config = dict(
    num_hidden_layers=12,
    d_expert=64,
    lr_router=0.0015,
    num_attention_heads=6,
    num_key_value_heads=2,
    head_dim=64,
    norm_eps=1e-05,
    rope_theta=10000.0,
    optimizer='muon_variant',
    learning_rate=0.00691,
    lr_head=0.0084,
    max_grad_norm=1.0,
    schedule='wsd',
    z_loss=0.0001,
    max_steps=7309,
)
Below are experts of layer 8 (counted from 0) of a mixture-of-experts language model. Rows are named router (the router's row for the expert), gate (a neuron's input weights, with its number), up (a neuron's input weights, with its number), down (a neuron's output weights, with its number) and show model dimensions 256-383. Each number is 128 + 24 x the weight over its row's rms, rounded and kept within 0 to 255. Numbers have three digits each.
Before each expert's rows: a language model's description of what the expert responds to; "comes before" lists some tokens at least twice as common just after its tokens as in all text. This comes from a sample of Wikipedia text that the model never trained on. Tokens count by the router's weight.

# expert 46
Dashes, spaces, pipes and # signs introducing a number or award subcategory in lists and tables, such as Best Actor – Male, #99.
comes before: "1", "2", "3", "4", "5", "10"
router:137157143111107140096109102107122120100139149122179137096112116128170128085131072171144090110106149148126149108130122181135119153128130145093154111143173070120082162140148153109109114145158172092104108133146146128111104121161149150125134113137138118108155113144120107106121154138143113123149125125095081132169131094100146166118107161159148143155136125148162130123131129055153100146114
gate1:147104108137089128156162112126152087104130123107133114115132103090135117143116096149127095124098168133100163154103098136147099115110091165160127123142119152136125132141129116141135119138162169088131142170116143149134137162170154126146141099117111138106142123104133128136079159152115160138132072086125136101163137136121134193122113115158124124170091149083151177106145106077108131120102
up1:101117172139129119130146141121111125100129117152134137137114116166139113096133173124111168188093126126111131172122145107110121138122131131068160138135109108142113149132118127093136103134124148100082142127149123115105135143180115134124115148118164118176133134145117139125108176150113149128161163131084141129169096127131152184172150157172067129138169081136125132138098167102136116141144
down1:116148177106104115157142127140121114134104134136122157120137153095081118108104160171143166160143124152144129166117152130085128129169148121140124120168140159109124145178139106120130076148114111114114165122149116117131130120117114137116150128154134115141139147104120158101152134111142110127102151151151154143099108121156125122069080139114126107117120131145154118062136120185145152107154

# expert 1
First digit of years, dates and table figures, especially the 1 of birth years after Born: or an opening parenthesis, as in 1858–1898, 1979, 0°29′.
comes before: " | ", "–", ".", ":", ",", "990"
router:168152128118091159084117114114120129116104137165161112065093103130136103121117113170157096081112153166099123108159148124146102163085112145127127095159180132118145150127152147125115124137132139125104132169164165132118129097150153194136122135115136127128160118163126099124136144194147103158121091160125110130163110104127123155103086136152136134157126145162142149119178168127134121148125
gate0:081101106108075112141132091141136153140198117158117139108113158122119131122163141132127136100128138120099118105131132121154081148107130153120112117138111106114111109136135122131099151123147180161123116171123152127083108113105132135119122128136157174152115145091147096133108118121154122117130112134127134125136121147123117151113100164156115129148115176113121128144144118086153097175104
up0:148150138131131142131103139108127100108107140123145101148183081129130139127057131129130132127103150140143127145090132108120160123145109144163164150133174136127153143153116076146136090076100091145141165095162121158141141159125109109136144162136116074100134103146138163094126161120123143140130146158146116134125156115126113072106132080139139120099155116143142123105089140179153126104145
down0:170178124130169150133118087138119123109148167119150116135146162129128106099157148137110082101150166138088134117107119157110144138120170167073088126109087119098107113113126161091104149112153136135121136143153135162103080098128130129116087133152128171134143122123078125108117110102148135101139122141130141150111139155108143118120073153133134133124141129150154104104122164132145139197120

# expert 18
First digit of years after dashes, commas or "in", e.g. 2015–2(016), (1)971, plus en dashes and "to"/"until" joining dates.
comes before: "1", "2", "011", "013", "012", "010"
router:152137155078074158137116108117124138108111153145143119140119102125173103087105106137134118129073136162135146117146137147148095137136094157074146121137156070126104145136123166107113101142144152147113100146140142093093123125171139133125119116166135118107177120166137116132130168186115101136136125143128113134136122105113151186117081136144134150149151190129152147141148138094138091139167
gate0:122156135119096148121136115112103143156138102130142136124114143159167137147127151137145126146145123144129134138154095115161126051113143131166123133117138143144156133148099128116086099138106165097110121074127095125122130100128121157132137139148103114111122121171116163137122134127110132108128139093101124127097132116177121125094148129130134129146126166102128103111135159152109061134132
up0:181129144129119122144110101089101133106117100122138139123062135160148143102112117119106120149125190134137136161151148134139151144108107135132138177094118090093142140143157137131168132132092134174082131126116148107089141129102117150100103078119132106115136150121134202142160122112123094149144154127083133134111185125080105151128098138132115163094112086142131117115121155138118128133115
down0:097118109120145165119129111123116168151186120115168158170155123113144105143164172175119113111148113081105152164106122120091127143142133118099140103133072108124149121151131152124164097148121117140112131105132111126116092109131121107111123103144101109112094160113135089138178128120105176155090181098156128173164132141112128102162096126124134152152116129114089122088147112097118150091139

# expert 45
Line-initial dash labels and cell starts in infoboxes and tables, such as - Born:, - Location, - Genus:, - Interactive map, Hanja.
comes before: "2", "1", ": ", ":", ": S", ": B"
router:133172154130122123102126113123112169091131149185144142078110122153172101112100100161141096123132115128123130123137154124108118105121144142108133108158143096140146113119145145136124102104154121172103132164157143095091120111140142146174083114114095130092170106176088097107125154136143058100139118131131134167140127118108125136091115113152148127139173157180147145089150108106139091136146
gate0:113126082118147140110165144147109132107109100138108145139114142107148144102118142093127119123140138180140127135113163131176127125111123115066170142142157139119111115122147074160152134145100150143128112145166115157110086096124109110108091141082141150145129161148125099135103108142104131141115104129126136085162129152131146143102120132147148125134150106116140129082119101132113129124166
up0:129134124107119120145107098122132123158075153127120094136150164126116089151178113117124124144103094077150130153139098126192112171111136158170111120113130164135065157099101157119169125149146139091156105124059127140143158143138063138132153155158144112107118128134130137117131135162150205105120096125096128154104179107137129100106132118114153106136167131152089121148133138177135128170162
down0:119126085136143097151136156137137129103092122130112125100134094158134109105111135107155145106090139154125127111141176149151111153091107125105132103111102088171145141099168151107141119137102114131121110148123103103125110125139165125144155067172145183152151165101123145110085142120116124139138110083135125131119108063119089157146095141113094079186118117135087128093126147108136178151157

# expert 25
Spaces, prepositions and month names just before a year or day number, as in in 2017, On September 1, Published: 1930, 3 December 2021.
comes before: "1", "2", "20", "6", "19", "15"
router:139158137095086137123110123105115135096122141156159128108124101152160111106121084131143110104135176145122166113136146173137131152117109148111139112139152099107075166131133150128096127148149140137093077155132132129122112131138131154133121142138190119109153112144097112121135150138123097137134103122127092129124136084104196174100113153162142127153157195125145130131129144112131097148160
gate1:148153084158153089151126128113111130104109108153131140118173116123137172119100129131110128147150126098125144087110154128145172154106096116179154144090156145141093144148102101110111119122119155148079124176130105072138125113106083147086133110089124135151155100109079155114122181154149107105148123118166104152034152148093144102145128162118086109149120098126128100098101118162079137119170
up1:119127086186149142103135131157138121108107144056162100109146116108153103129101140104136125172142122115107135090110121169136136140094105120143156144177173130133095123110126110117104118142154125152113127174122123073140133116108131127095121099101156140169129092126118147135122166139145131114158141126168091134094121154114157150151107151126108119110088111117134077149130088141107129100156
down1:160078136112138134120118163106083121107146140089120124093117140135130119154113102105107169120158111150165167128174115113089145113150117119119098093159117133122156125132148162132143110118133076084116152119143111125115093092124132115124115129166111130106133112083145067110157084159134134113173136110109141130172128115130098145138119109091080141124150116112141091144166160124173142136127